Weights of a small mixture-of-experts language model, trained from scratch on English Wikipedia.
Experts: 192 experts in each of 10 layers, 32 SwiGLU neurons an expert, 8 picks a token, a sigmoid router.
Training: 501M tokens, 7647 steps.
Below are experts of layer 7 (counted from 0) of a mixture-of-experts language model. Rows are named router (the router's row for the expert), gate (a neuron's input weights, with its number), up (a neuron's input weights, with its number), down (a neuron's output weights, with its number) and show model dimensions 0-159. Each number is 50 + 15 x the weight over its row's rms, rounded and kept within 0 to 99.
After each expert's rows: a language model's description of what the expert responds to. This comes from a sample of Wikipedia text that the model never trained on.

# expert 47
router:78 44 47 36 45 39 10 41 65 25 35 34 54 51 32 46 50 61 57 93 70 83 35 33 42 56 44 72 61 43 66 43 72 57 71 63 52 76 40 38 57 70 34 29 36 51 25 69 40 53 21 54 47 44 48 40 28 18 38 39 56 58 27 41 63 46 55 15 45 43 37 42 85 51 52 51 67 56 50 45 36 39 59 49 51 36 38 63 55 44 58 65 48 49 38 46 62 24 55 85 35 46 57 59 61 53 68 53 62 56 54 51 33 59 49 45 39 36 14 32 59 66 33 33 63 41 60 59 38 63 48 72 34 41 69 45 62 69 45 47 48 48 63 57 40 85 61 35 48 19 66 65 55 76 58 64 39 64 42 47
gate0:36 55 36 59 44 26 48 44 54 50 53 16 49 82 41 36 63 69 51 70 47 44 54 30 55 38 72 36 49 46 55 38 61 38 46 80 44 79 61 43 56 53 45 31 62 70 14 78 36 70 57 74 40 28 49 21 31 11 35 51 42 28 47 61 49 51 83 44 36 58 60 77 55 39 36 39 67 76 59 63 32 46 67 61 44 52 50 61 44 47 50 51 53 71 52 21 69 48 72 48 10 69 45 35 64 48 38 55 51 26 85 28 48 57 57 47 47 50 27 47 49 61 36 60 41 57 53 55 36 44 66 33 55 65 63 71 36 32 30 59 42 43 45 49 52 76 36 83 62 44 32 52 49 63 33 63 48 52 36 47
up0:40 20 34 72 73 43 55 37 80 45 35 72 22 71 37 55 39 55 70 51 47 40 37 69 40 65 52 37 57 57 33 54 40 51 34 37 24 54 51 36 49 59 51 36 22 64 26 61 56 55 35 65 36 62 09 53 48 65 56 34 60 52 73 21 55 43 51 61 32 50 65 45 18 49 58 55 57 62 53 75 38 28 52 60 51 71 38 46 59 68 34 50 38 27 55 29 67 64 58 56 38 54 73 67 55 27 21 36 61 44 51 38 72 50 25 50 21 64 52 37 52 38 32 53 78 49 10 51 64 47 51 71 36 25 42 29 66 44 51 29 45 65 33 23 54 47 30 35 72 51 67 56 54 48 48 49 41 37 53 55
down0:72 41 31 46 25 55 66 37 35 51 61 34 75 48 70 43 43 71 48 48 50 46 45 52 83 46 70 59 62 52 32 38 49 44 36 53 26 37 85 20 32 35 57 52 30 34 64 28 65 49 46 47 51 63 44 52 45 52 26 60 39 48 73 33 43 46 64 44 48 67 46 65 50 58 49 48 48 75 71 37 50 72 48 65 62 64 49 70 56 35 36 56 11 01 69 86 60 42 35 35 28 65 60 53 46 59 60 41 55 62 42 33 56 51 79 39 50 40 65 64 21 69 40 26 29 32 38 63 54 60 37 53 66 70 58 39 46 46 40 30 63 43 40 37 43 75 56 54 69 34 81 38 42 34 43 51 56 28 48 27
gate1:62 35 38 42 52 59 22 31 73 37 21 40 31 50 51 66 41 41 63 66 63 47 40 54 47 34 38 68 35 66 40 57 63 65 44 74 73 54 50 49 50 65 64 26 60 65 38 73 89 61 51 53 69 61 23 59 34 51 59 47 42 52 33 67 70 34 52 41 30 62 37 53 52 53 53 47 59 17 73 35 74 19 50 34 52 60 51 55 82 49 31 50 51 36 36 43 48 54 54 53 21 53 81 32 30 37 44 06 35 29 55 29 68 32 69 58 50 32 27 39 38 46 25 55 66 52 59 58 49 51 36 51 43 27 35 26 55 66 74 48 50 51 62 51 55 55 56 38 50 15 47 73 55 57 63 29 56 46 76 54
up1:41 38 49 46 47 68 30 44 39 47 55 39 59 60 41 94 35 60 65 55 59 51 50 60 33 68 60 82 62 37 41 78 51 57 46 75 64 63 76 40 26 48 61 66 52 52 56 37 45 54 54 65 62 50 48 53 64 51 54 52 48 45 37 92 47 38 52 54 42 57 32 45 38 45 60 64 56 30 34 33 48 52 50 27 71 36 81 34 68 59 44 64 46 48 46 86 48 32 43 32 09 40 59 44 44 61 51 55 49 81 33 64 55 45 83 18 48 53 53 44 61 17 52 61 27 43 52 59 37 75 01 74 42 47 53 48 60 72 41 52 49 59 46 29 32 49 34 61 36 31 49 49 64 40 56 55 81 58 63 71
down1:31 80 49 64 60 42 47 52 62 43 59 50 28 64 45 60 30 62 27 71 66 38 81 48 58 90 38 49 93 58 60 29 46 35 49 52 36 72 45 52 64 41 46 68 61 62 52 29 58 57 52 56 42 32 59 62 41 68 45 47 34 51 54 75 49 62 61 49 58 43 40 43 38 27 49 63 41 52 35 45 38 53 35 37 48 58 72 41 38 33 23 25 46 21 08 28 41 37 42 48 23 53 32 42 46 34 51 53 67 45 51 46 13 42 72 62 37 37 83 53 67 44 58 70 42 65 57 49 22 46 38 36 40 32 50 60 45 56 64 52 61 66 58 26 16 59 31 55 59 13 51 59 54 53 58 72 65 64 48 69
It responds to: Place-name first pieces. First word pieces of proper names, especially places and teams, such as New, Los, North, United, Ro, Col.

# expert 37
router:40 47 57 51 50 41 30 56 46 38 32 58 58 46 41 33 63 55 78 75 45 92 43 57 11 53 57 55 71 31 57 61 44 72 67 58 59 66 28 62 67 67 78 26 60 60 33 77 46 55 48 54 54 59 46 51 43 45 62 51 45 69 49 41 22 34 55 28 64 38 44 53 77 59 39 37 52 51 70 63 09 45 68 49 68 25 44 49 34 51 63 60 66 43 34 36 28 41 30 65 62 47 51 62 59 49 70 31 65 88 55 43 46 65 49 66 35 59 27 43 59 45 51 46 57 24 49 72 41 69 47 44 50 50 53 26 70 76 58 55 44 63 17 57 51 78 41 23 49 38 57 40 44 57 48 31 15 62 69 57
gate1:78 58 45 45 43 48 33 23 78 53 38 57 56 40 68 38 47 32 65 70 55 62 64 43 47 30 41 58 52 47 30 47 32 44 63 51 58 81 65 44 86 56 78 51 56 75 62 40 69 61 78 53 74 51 28 36 33 53 32 38 48 71 59 46 49 35 64 50 56 38 29 56 56 58 59 35 54 15 52 64 21 55 52 51 55 46 60 44 71 39 51 54 03 54 45 46 47 37 42 71 36 35 35 50 48 71 62 22 60 36 75 60 52 46 32 33 84 53 28 32 82 37 71 63 39 86 59 63 54 43 47 39 34 46 32 42 29 50 56 40 47 48 40 73 74 68 45 59 47 59 49 58 22 41 41 64 44 55 52 28
up1:29 62 46 27 66 59 59 72 48 45 41 44 38 47 27 80 63 52 67 51 83 37 38 61 68 50 33 48 67 46 42 41 57 49 32 69 19 44 42 72 35 45 23 40 38 33 56 63 31 31 16 43 37 37 50 92 48 42 56 46 50 39 18 61 31 43 38 20 46 50 63 35 20 56 55 53 62 69 47 56 48 56 51 44 31 61 56 67 54 39 46 56 70 58 47 63 50 81 70 42 61 78 60 57 46 25 54 48 38 64 18 37 51 54 65 66 21 65 59 58 36 37 35 59 53 13 58 52 52 62 57 69 35 45 49 46 51 65 31 44 45 50 67 29 30 44 59 63 56 22 69 54 74 51 65 28 66 48 24 54
down1:67 30 60 55 30 42 52 48 39 34 53 60 27 70 54 56 54 41 39 41 53 35 75 27 69 62 45 63 42 50 53 48 45 33 49 55 73 74 50 61 41 56 50 31 68 59 59 50 00 27 54 08 70 44 44 32 50 73 48 47 39 44 45 62 24 84 58 29 25 58 47 51 27 35 55 52 57 69 84 43 24 43 55 38 39 67 52 60 27 67 54 34 62 85 57 57 33 50 54 41 32 71 41 85 50 45 55 49 37 68 55 62 23 46 34 43 43 45 49 40 83 44 30 33 57 47 58 29 48 52 45 59 50 46 67 52 32 42 65 61 68 74 53 28 36 59 53 57 79 30 59 33 35 68 40 43 57 51 47 52
gate2:32 48 79 35 57 47 58 45 41 53 38 61 59 68 65 65 53 49 28 13 41 53 47 51 41 68 43 49 78 60 17 75 55 52 49 51 62 53 52 43 63 80 58 39 46 45 66 51 51 53 22 57 48 79 30 49 26 52 40 54 34 54 55 69 21 51 66 58 41 80 47 39 72 55 23 59 59 64 56 53 20 55 59 59 71 42 33 40 42 58 39 66 41 62 23 39 74 76 97 55 17 46 58 48 56 19 65 71 70 72 60 58 61 29 43 32 58 55 46 20 50 58 34 47 70 62 49 32 58 59 22 49 65 59 56 36 35 39 39 29 52 51 45 44 40 56 58 43 29 42 40 26 46 38 60 35 35 32 35 44
up2:57 16 38 41 13 65 31 41 45 61 69 41 39 60 31 51 45 46 52 48 68 51 46 44 39 56 52 32 30 73 42 70 53 30 42 60 70 54 62 59 45 23 50 83 55 38 51 36 79 47 30 34 67 59 47 56 76 58 54 43 70 49 37 61 56 45 56 54 57 53 14 34 46 62 71 55 29 56 60 50 56 38 33 25 57 60 56 39 72 36 57 61 43 75 68 40 44 39 13 62 66 50 27 46 48 47 46 60 31 59 73 62 39 71 57 69 47 72 53 49 53 40 65 33 29 57 71 68 47 45 57 77 22 55 69 83 59 71 37 65 51 62 70 62 50 46 08 33 54 53 39 43 51 46 49 34 40 49 90 38
down2:57 61 52 54 57 49 59 28 33 58 73 43 20 34 60 43 67 45 52 46 46 59 37 74 32 32 51 67 62 63 36 48 44 46 91 58 58 38 43 64 35 70 46 45 63 50 50 50 72 48 50 78 43 50 52 54 37 37 73 63 58 36 48 50 41 43 37 66 50 68 31 57 78 45 77 60 71 89 34 36 33 25 54 54 64 62 29 50 59 52 58 24 52 29 50 55 36 36 29 37 39 41 61 57 57 19 65 39 47 51 63 49 54 28 30 43 43 35 33 41 36 65 37 61 49 38 44 57 21 64 55 76 56 45 71 36 47 99 69 30 19 34 50 58 59 64 59 64 62 44 32 53 17 20 55 55 69 46 55 46
It responds to: Articles and word starts. The articles a and an after is, as, of, plus word-initial prefixes like con, re, per, sub, in.

# expert 62
router:63 50 55 58 43 34 27 47 55 17 40 58 58 39 44 66 73 59 64 76 38 74 44 49 41 51 62 55 53 32 47 46 59 45 36 58 49 83 53 47 54 53 18 37 76 35 36 41 52 57 24 36 49 54 46 44 25 51 56 41 65 74 54 57 47 35 56 10 53 52 49 56 65 42 47 57 43 65 49 72 35 46 48 63 57 26 41 60 48 50 60 47 64 50 20 41 42 74 51 69 24 29 56 67 64 69 70 44 61 54 36 31 22 76 72 60 31 38 13 57 74 36 40 49 56 34 61 66 45 41 48 33 54 21 44 45 52 58 60 14 39 58 27 60 80 89 70 52 52 15 67 58 49 54 50 58 38 41 63 58
gate0:39 24 42 43 35 27 72 36 45 53 48 65 37 55 47 49 48 43 50 19 51 59 48 25 36 32 47 37 60 13 26 22 68 61 48 80 55 69 70 67 31 62 41 47 23 42 26 52 50 38 41 48 37 65 44 60 57 51 44 35 64 33 34 64 60 30 15 24 69 45 44 36 67 47 51 73 23 32 65 64 60 41 53 43 48 44 59 60 53 59 63 49 83 53 57 38 31 37 64 75 35 32 17 49 55 56 42 29 31 45 57 49 29 60 51 43 40 50 12 68 39 86 53 61 59 43 62 47 35 41 49 54 42 33 78 38 61 67 39 64 55 65 45 40 77 52 64 50 37 23 57 65 72 47 53 50 52 57 47 26
up0:76 54 28 47 58 39 46 42 38 44 55 71 39 51 37 53 40 34 78 53 50 56 54 69 54 29 63 31 50 57 68 53 71 49 40 60 64 77 56 47 47 44 48 37 51 44 32 47 62 36 40 83 58 78 44 37 56 34 45 34 63 47 23 57 26 28 23 40 52 65 24 52 74 48 50 44 34 38 34 59 48 32 56 54 37 45 69 53 43 35 63 72 54 45 60 38 31 29 57 52 17 40 29 70 46 62 38 47 30 60 54 52 27 61 69 51 36 36 44 90 38 73 45 53 58 54 35 71 58 30 50 41 53 20 67 60 42 70 39 91 57 46 26 44 68 65 77 61 42 40 52 85 53 35 64 60 33 74 76 37
down0:58 60 45 39 52 05 67 33 46 61 72 43 20 59 45 44 62 56 64 19 48 47 38 80 25 47 34 30 41 64 54 20 54 17 46 42 47 86 58 55 45 86 33 40 59 46 43 23 61 61 15 42 62 54 56 50 75 54 56 65 58 38 52 65 55 63 38 60 54 59 41 37 89 15 52 39 43 63 55 66 57 37 32 38 20 81 67 46 50 68 50 57 59 22 33 48 53 47 48 61 53 53 44 34 41 42 70 51 26 62 51 45 42 79 58 54 49 55 44 57 38 49 47 32 34 38 66 58 53 44 47 64 27 49 71 57 36 62 58 45 82 26 61 71 59 57 45 52 61 35 49 53 68 41 33 56 53 64 69 55
gate1:45 46 56 39 57 56 65 49 49 27 62 48 50 64 44 35 72 61 49 65 70 57 58 57 48 59 19 76 69 34 34 40 44 65 42 73 57 72 46 76 45 50 46 26 54 57 25 51 64 57 43 23 29 49 44 69 37 44 75 47 58 27 40 45 85 48 55 27 46 61 50 39 53 74 58 53 59 61 40 41 68 45 49 62 41 39 48 38 55 47 68 35 79 29 37 46 41 54 23 38 56 37 55 73 44 36 69 37 30 42 51 40 72 66 62 68 25 34 12 48 63 50 43 71 46 23 37 47 45 41 30 19 50 47 47 49 35 56 60 27 50 59 18 57 52 65 90 51 45 49 20 29 28 74 23 48 30 60 68 46
up1:53 32 73 64 43 24 41 48 25 36 45 50 50 21 45 56 88 13 63 50 35 66 53 62 54 63 50 60 47 49 64 37 26 38 58 42 55 69 55 50 35 49 61 50 53 47 14 54 23 69 69 20 32 21 58 30 37 50 47 28 44 36 58 48 51 43 52 41 31 52 15 48 62 65 70 58 46 64 53 68 40 65 46 66 62 48 42 31 47 51 50 43 57 51 29 26 41 55 60 55 29 26 54 59 63 27 82 67 65 48 68 51 49 56 55 54 39 60 39 51 47 66 48 68 50 17 51 23 44 72 05 42 57 51 42 49 55 72 69 19 65 62 58 55 43 51 52 40 58 41 45 36 56 62 64 74 42 76 68 75
down1:35 60 56 31 45 69 63 33 61 62 49 44 58 64 73 59 55 20 35 59 61 61 50 47 80 34 64 55 59 26 25 65 23 45 50 43 34 61 44 44 61 64 46 39 45 56 71 27 57 45 31 34 72 53 59 47 59 47 57 85 33 26 37 82 54 46 07 67 29 60 26 67 40 33 69 68 58 22 47 49 54 71 63 66 54 24 34 41 59 48 51 49 46 71 51 32 53 91 59 39 33 66 46 16 41 44 46 37 51 59 42 46 37 45 65 35 50 38 37 51 56 48 50 52 34 53 51 51 61 34 38 53 80 60 82 41 51 39 67 49 24 10 38 33 43 46 42 26 44 42 49 35 47 45 59 57 73 66 55 44
It responds to: Of, for, brackets. The words of, for, among, every and opening brackets, plus pieces like ur in Saturday and spaces or periods in numeric tables.

# expert 16
router:48 56 67 55 39 44 16 38 45 35 47 53 60 56 27 29 65 65 73 80 34 76 39 58 48 64 62 68 60 52 42 41 65 51 52 64 62 81 36 47 35 83 46 25 56 40 29 59 52 67 49 32 41 58 63 68 36 44 72 53 56 48 50 50 71 57 53 23 46 44 43 24 41 45 51 59 35 36 50 48 42 49 43 35 52 13 68 48 68 28 68 78 46 55 55 23 55 54 45 69 57 44 81 68 52 82 48 42 65 64 42 62 34 72 58 40 45 43 44 46 63 50 31 54 90 54 50 69 25 62 57 39 53 46 67 47 66 72 55 40 39 37 49 46 57 81 64 17 63 16 78 54 47 77 44 36 47 37 49 45
gate0:52 64 29 60 28 62 51 27 62 40 38 45 60 49 59 55 54 46 65 46 68 59 40 26 47 53 49 51 60 39 61 27 55 66 55 50 55 44 80 30 55 76 51 22 32 51 36 58 50 37 63 24 33 26 42 58 48 41 41 52 59 72 18 48 66 03 37 48 31 42 37 36 61 68 77 57 53 49 58 49 66 47 43 62 49 32 53 53 62 37 57 44 35 52 41 47 46 38 29 50 37 46 63 64 37 57 60 72 27 75 46 71 45 64 55 37 38 21 53 70 40 59 25 66 49 46 40 71 13 75 19 46 02 64 54 40 57 35 53 38 42 23 55 30 59 50 39 49 57 39 50 24 50 65 36 68 66 18 47 50
up0:78 53 55 76 60 44 56 52 50 65 44 37 84 51 47 14 51 87 52 29 46 36 35 34 58 45 32 43 41 42 50 54 58 54 67 72 62 25 28 60 69 55 34 59 68 57 52 65 60 70 63 50 47 64 42 37 45 73 40 73 38 48 23 41 72 59 59 42 59 23 32 38 48 50 62 35 44 59 58 33 40 49 38 55 20 49 43 51 66 57 99 64 39 36 33 43 74 39 42 51 30 42 54 62 59 43 31 33 28 65 80 50 36 64 43 73 38 35 45 39 67 27 60 32 54 54 26 70 76 54 36 46 61 43 64 62 53 49 52 39 39 23 42 31 40 58 46 66 57 31 31 52 17 35 66 77 50 54 46 49
down0:51 42 27 63 38 47 51 60 43 58 36 32 67 63 72 34 48 67 34 56 46 60 36 37 38 50 56 68 63 80 16 50 45 45 35 53 52 76 64 38 75 70 48 26 47 73 70 61 77 55 56 21 61 34 49 43 59 43 47 46 60 56 37 53 78 62 38 64 27 62 46 49 53 72 42 77 81 71 71 55 57 40 56 10 42 58 61 31 84 25 68 55 39 62 40 61 45 20 39 42 50 27 67 66 54 83 33 57 50 73 27 65 46 71 41 54 55 26 79 40 72 50 43 51 47 55 35 58 52 47 57 52 43 71 74 44 38 60 70 53 32 26 45 62 57 27 69 47 40 46 49 52 64 41 62 52 49 37 72 55
gate1:60 66 49 52 54 61 52 36 50 35 43 61 60 57 58 71 55 56 56 61 66 60 45 43 49 22 34 60 21 38 51 50 20 18 50 56 41 70 41 61 72 53 21 51 36 54 28 66 91 34 53 52 50 46 57 46 39 21 61 63 81 62 29 53 55 30 57 31 52 38 51 50 46 36 45 39 55 52 40 40 61 50 87 51 30 46 34 69 32 71 36 82 48 39 56 21 49 51 48 77 33 65 75 29 81 58 42 18 43 53 65 53 51 55 44 27 64 53 42 55 60 72 29 59 64 66 40 57 41 32 73 51 48 39 45 52 54 34 47 46 60 76 35 58 16 60 39 50 28 59 52 56 36 38 17 40 55 31 44 23
up1:32 33 42 52 34 10 87 46 18 54 77 43 34 46 15 45 26 61 53 77 52 26 65 28 62 65 69 63 47 48 15 53 55 51 49 33 33 44 70 64 37 51 45 69 66 41 42 49 50 39 76 62 16 64 48 57 35 66 44 36 52 41 61 65 41 46 53 56 60 35 65 46 28 51 22 72 50 25 56 58 43 47 35 70 28 51 69 62 37 57 41 63 38 39 44 78 40 58 64 26 39 34 43 60 30 30 50 61 91 35 58 39 37 40 64 38 30 60 52 29 56 48 51 41 38 55 42 47 48 68 41 29 43 56 31 78 43 68 23 45 38 50 65 45 38 42 35 47 59 33 36 33 60 58 44 41 36 52 51 59
down1:58 65 49 59 41 44 68 72 40 83 32 55 23 30 55 42 37 57 47 21 41 33 50 25 51 56 19 32 49 32 58 52 38 66 58 64 50 70 41 50 60 53 62 42 20 39 61 65 52 36 41 58 43 44 65 26 59 38 49 59 49 51 19 27 29 46 41 46 59 48 62 48 46 45 64 51 53 58 56 24 43 44 69 42 32 52 78 37 48 38 35 34 33 62 64 62 38 29 48 31 74 67 67 50 65 73 61 22 76 14 58 57 48 50 35 66 44 46 51 26 45 45 51 52 47 28 82 34 62 75 37 49 52 23 24 52 30 70 40 44 45 41 35 11 79 47 21 68 57 44 38 55 70 53 33 67 49 58 47 43
It responds to: Institutional name words. "of", "the" and title words in government and institution names, such as Department of, State, National, President of.

# expert 11
router:52 42 48 59 35 71 21 61 58 46 40 64 33 49 50 29 70 40 62 66 66 69 44 60 38 44 48 54 55 52 66 34 51 84 35 50 28 78 27 21 43 59 55 19 55 51 48 69 52 47 55 46 60 68 55 58 34 32 52 27 74 74 67 43 57 46 45 12 40 41 67 60 68 53 63 53 57 55 45 54 27 31 64 36 58 35 42 57 77 42 54 50 85 42 54 51 27 79 58 75 45 44 46 57 67 39 69 50 67 56 32 43 46 60 48 50 52 49 20 31 66 11 57 54 49 45 84 50 59 43 64 53 61 36 51 48 53 70 50 23 47 40 56 36 81 88 41 42 58 39 56 73 57 52 57 30 38 33 83 54
gate0:61 67 47 86 34 44 38 64 53 46 54 68 21 41 50 76 55 50 75 48 64 56 35 60 42 49 38 42 57 72 44 42 71 74 58 39 59 73 24 50 44 53 65 46 47 68 46 58 48 38 63 49 65 03 77 62 37 58 60 24 60 70 66 54 51 13 39 25 42 63 60 64 68 58 43 39 40 40 59 36 40 42 65 64 71 48 60 47 63 57 34 34 49 87 49 49 44 62 27 62 67 59 33 50 49 53 69 54 30 48 33 41 56 59 59 55 49 40 44 61 54 35 57 73 31 67 43 40 34 65 62 53 42 30 34 38 65 55 71 42 36 91 43 49 74 53 35 43 49 64 69 41 54 13 62 44 43 34 88 33
up0:62 62 28 57 50 65 52 56 27 47 47 32 38 50 43 44 63 45 59 67 81 45 70 59 42 41 70 60 55 35 47 44 63 46 50 46 54 36 44 57 35 49 69 34 49 53 42 45 67 57 37 68 39 60 50 51 20 01 57 55 59 83 60 58 65 46 48 48 56 61 40 38 62 51 28 36 77 34 43 80 45 46 69 80 20 55 51 46 44 47 43 49 42 57 55 77 48 81 53 48 47 55 29 63 38 67 47 48 72 60 83 36 70 55 27 38 48 43 38 20 90 33 34 46 69 56 71 33 67 51 96 54 63 42 64 75 47 57 54 23 51 42 50 73 51 49 27 44 67 42 52 52 34 37 44 45 30 34 74 59
down0:82 29 47 33 69 29 67 31 20 47 46 44 41 61 36 44 35 48 43 40 32 29 63 47 72 34 49 65 60 48 33 53 71 77 41 76 65 56 69 40 53 47 51 35 80 43 53 34 34 53 40 48 32 61 61 45 79 46 59 80 52 36 51 40 50 75 49 61 50 18 61 46 52 48 21 36 54 47 47 57 33 62 29 61 33 85 30 41 56 41 46 43 45 54 50 41 48 68 58 51 54 42 62 55 43 47 40 53 43 73 51 38 73 39 38 57 46 52 58 72 77 24 34 44 85 32 33 51 51 46 56 72 30 67 78 54 65 37 52 57 43 41 60 62 30 00 47 53 53 44 53 57 57 39 65 69 55 55 37 48
gate1:42 36 60 32 47 53 48 75 50 59 60 27 36 47 58 37 25 71 58 30 67 09 55 63 52 55 66 56 10 62 57 66 48 59 53 63 51 52 70 15 54 67 57 38 83 37 95 63 56 63 83 57 90 70 64 36 47 20 50 55 59 50 45 73 45 53 65 71 63 57 60 65 29 58 32 56 39 34 46 38 45 40 44 72 69 58 49 42 57 44 56 55 60 40 39 34 44 44 46 40 65 34 36 48 72 44 62 35 61 48 47 33 42 65 48 40 73 65 48 59 41 35 48 65 65 52 67 71 69 61 64 26 46 42 39 66 47 69 47 63 38 56 73 53 28 57 50 58 44 33 54 62 56 56 81 18 43 73 48 65
up1:43 45 60 28 44 65 46 68 63 50 71 42 46 73 56 26 33 67 36 57 74 50 44 40 62 45 79 58 49 49 57 73 41 76 38 52 60 51 66 36 36 49 63 67 55 17 57 71 83 56 60 53 69 43 48 43 31 41 43 22 63 42 58 61 39 66 84 46 45 67 54 73 17 54 60 43 56 26 38 46 40 27 54 82 62 65 44 60 69 62 62 61 55 80 28 55 40 55 72 64 47 36 45 65 45 46 55 41 63 60 68 37 54 51 37 21 37 59 36 60 53 24 56 38 41 39 65 59 72 35 36 23 53 53 43 51 43 51 33 67 21 35 54 40 53 45 18 53 31 34 30 50 76 67 64 58 50 92 45 65
down1:45 57 54 32 56 60 55 59 16 57 72 31 29 68 48 53 66 47 61 65 61 68 72 54 56 21 60 64 53 56 72 29 06 53 56 37 33 29 64 06 40 36 60 38 38 51 49 43 42 32 55 56 39 44 55 58 63 42 44 59 60 29 43 56 51 20 49 29 43 58 65 43 78 43 66 20 44 38 38 50 55 59 58 49 44 72 43 59 62 53 58 41 44 42 59 24 60 38 60 45 37 47 56 37 55 23 48 62 29 37 59 32 37 35 46 50 61 16 44 41 47 46 58 50 45 45 59 22 28 36 57 48 72 58 29 45 45 73 55 60 26 18 51 55 69 23 73 60 61 61 34 40 53 70 49 21 61 09 24 43
It responds to: Opening brackets and quotes. Opening parentheses, quote marks and square brackets before names, nicknames or language tags, plus plus signs and table cells.

# expert 12
router:60 62 59 64 33 51 34 64 74 33 46 41 41 61 46 36 87 58 62 73 45 69 14 59 49 41 59 48 75 31 63 47 43 63 58 52 54 72 31 49 42 60 47 30 32 57 52 76 56 52 45 50 46 78 54 42 24 28 46 61 88 85 58 37 17 56 51 35 47 39 27 44 72 37 61 46 77 51 58 43 63 44 28 38 34 30 69 52 64 67 28 47 68 61 38 59 65 51 61 74 31 33 38 67 62 48 69 51 69 54 50 34 31 75 49 66 17 57 25 59 52 28 35 54 67 50 62 34 40 46 63 40 64 46 90 49 55 64 59 34 37 59 31 49 55 65 49 27 43 49 47 70 42 60 43 63 34 38 48 47
gate0:43 50 46 07 50 42 64 33 62 54 32 14 39 34 52 28 33 73 40 24 79 56 51 54 39 77 61 60 39 51 65 56 23 70 38 66 75 53 51 39 61 48 58 39 68 61 48 55 32 66 69 37 52 60 54 40 38 61 56 43 42 76 47 61 51 45 44 52 11 50 50 39 50 59 83 92 56 56 36 40 72 63 53 59 64 51 67 49 53 50 37 79 50 65 39 59 61 68 38 67 31 38 50 55 50 56 87 59 63 37 30 34 62 40 10 54 52 44 48 41 50 62 30 72 51 58 70 39 60 56 43 50 48 68 46 51 31 55 73 43 12 38 38 65 42 56 62 63 43 54 50 48 29 80 26 52 39 42 51 61
up0:36 62 28 45 48 40 60 66 68 49 46 36 55 27 49 57 28 70 29 30 58 53 31 42 27 53 31 46 57 48 21 63 71 45 27 75 56 34 53 70 49 50 57 40 69 55 31 44 23 58 67 32 87 49 36 49 42 26 42 66 31 54 48 33 54 52 51 35 51 61 49 57 41 74 76 67 65 46 66 67 34 47 49 53 60 39 34 59 36 43 86 54 55 62 61 70 28 66 61 64 19 81 50 63 35 50 68 54 70 49 23 37 64 45 31 64 53 69 27 66 56 40 63 66 39 63 34 46 48 61 55 23 21 75 37 26 46 43 34 74 49 29 58 51 37 49 47 56 46 56 59 64 66 73 63 81 25 48 58 45
down0:22 40 54 45 35 56 37 57 47 46 63 39 42 71 42 56 49 56 25 41 40 31 88 49 50 64 74 56 60 40 56 91 49 47 39 49 45 65 48 28 48 45 36 36 24 37 43 59 49 35 44 42 59 67 41 62 63 45 59 51 21 48 73 64 68 66 57 70 59 48 44 35 63 63 85 59 30 69 60 82 54 55 29 60 37 75 53 60 55 69 73 53 71 50 63 55 34 21 54 63 30 36 49 38 38 67 34 40 39 65 38 49 24 48 68 54 23 85 70 67 42 71 47 64 25 48 35 39 75 62 78 70 40 39 45 51 72 43 38 50 64 63 32 56 63 31 32 61 52 68 52 57 64 52 61 54 18 38 38 55
gate1:39 57 57 58 56 43 59 53 28 34 37 75 62 63 51 52 67 40 69 45 77 58 46 63 34 38 40 36 49 43 56 63 35 64 89 72 74 57 46 24 37 31 61 45 29 65 31 46 68 54 68 60 62 16 36 46 45 23 58 33 50 51 42 10 35 63 53 26 66 62 56 43 61 63 49 47 46 56 85 68 34 52 64 38 43 33 40 54 46 50 53 62 62 39 30 38 47 30 65 52 57 31 55 54 39 32 41 49 56 68 59 31 33 50 23 52 69 46 59 36 69 75 47 61 39 47 42 59 47 42 20 78 63 46 62 65 78 79 42 48 62 60 62 54 50 63 18 70 54 66 50 75 26 54 57 53 49 34 44 93
up1:37 42 65 58 44 61 45 43 53 42 45 50 64 59 66 76 50 86 70 71 51 51 34 39 66 21 35 38 40 36 80 63 34 48 69 31 51 77 65 44 36 51 47 57 22 44 33 31 71 34 77 61 66 45 63 35 48 41 58 30 75 58 67 14 22 47 35 52 49 39 56 48 89 65 56 62 48 45 68 52 49 61 43 37 25 53 27 46 39 85 17 53 51 34 61 41 58 37 54 42 43 87 76 48 65 41 75 40 35 56 60 38 33 58 61 64 55 43 51 40 53 61 51 66 40 49 24 57 63 42 47 67 56 25 76 63 38 68 64 69 44 38 59 42 46 52 41 53 35 43 45 42 53 52 19 44 61 30 50 27
down1:69 66 34 61 61 56 11 46 68 48 40 64 71 57 54 48 57 31 55 26 59 62 51 38 26 46 52 57 34 55 44 58 40 28 41 46 57 47 40 40 27 63 45 68 25 46 50 73 43 56 53 24 30 70 78 61 66 33 24 65 36 54 40 78 65 53 31 40 47 67 40 42 41 64 65 57 37 58 50 21 73 42 62 42 22 55 38 60 38 17 35 70 64 42 49 55 70 35 41 46 57 64 51 49 74 44 23 23 19 63 69 67 62 26 77 43 32 48 48 37 64 62 56 44 34 41 25 63 51 35 52 39 77 58 72 39 47 42 46 71 79 39 67 59 31 69 64 57 46 57 31 62 54 32 55 47 77 44 59 60
It responds to: Table stats and codes. Digits, dashes and codes inside sports tables and statistics lists, such as 9:6, 3/6, FW, MF, GK, Ret, closing brackets.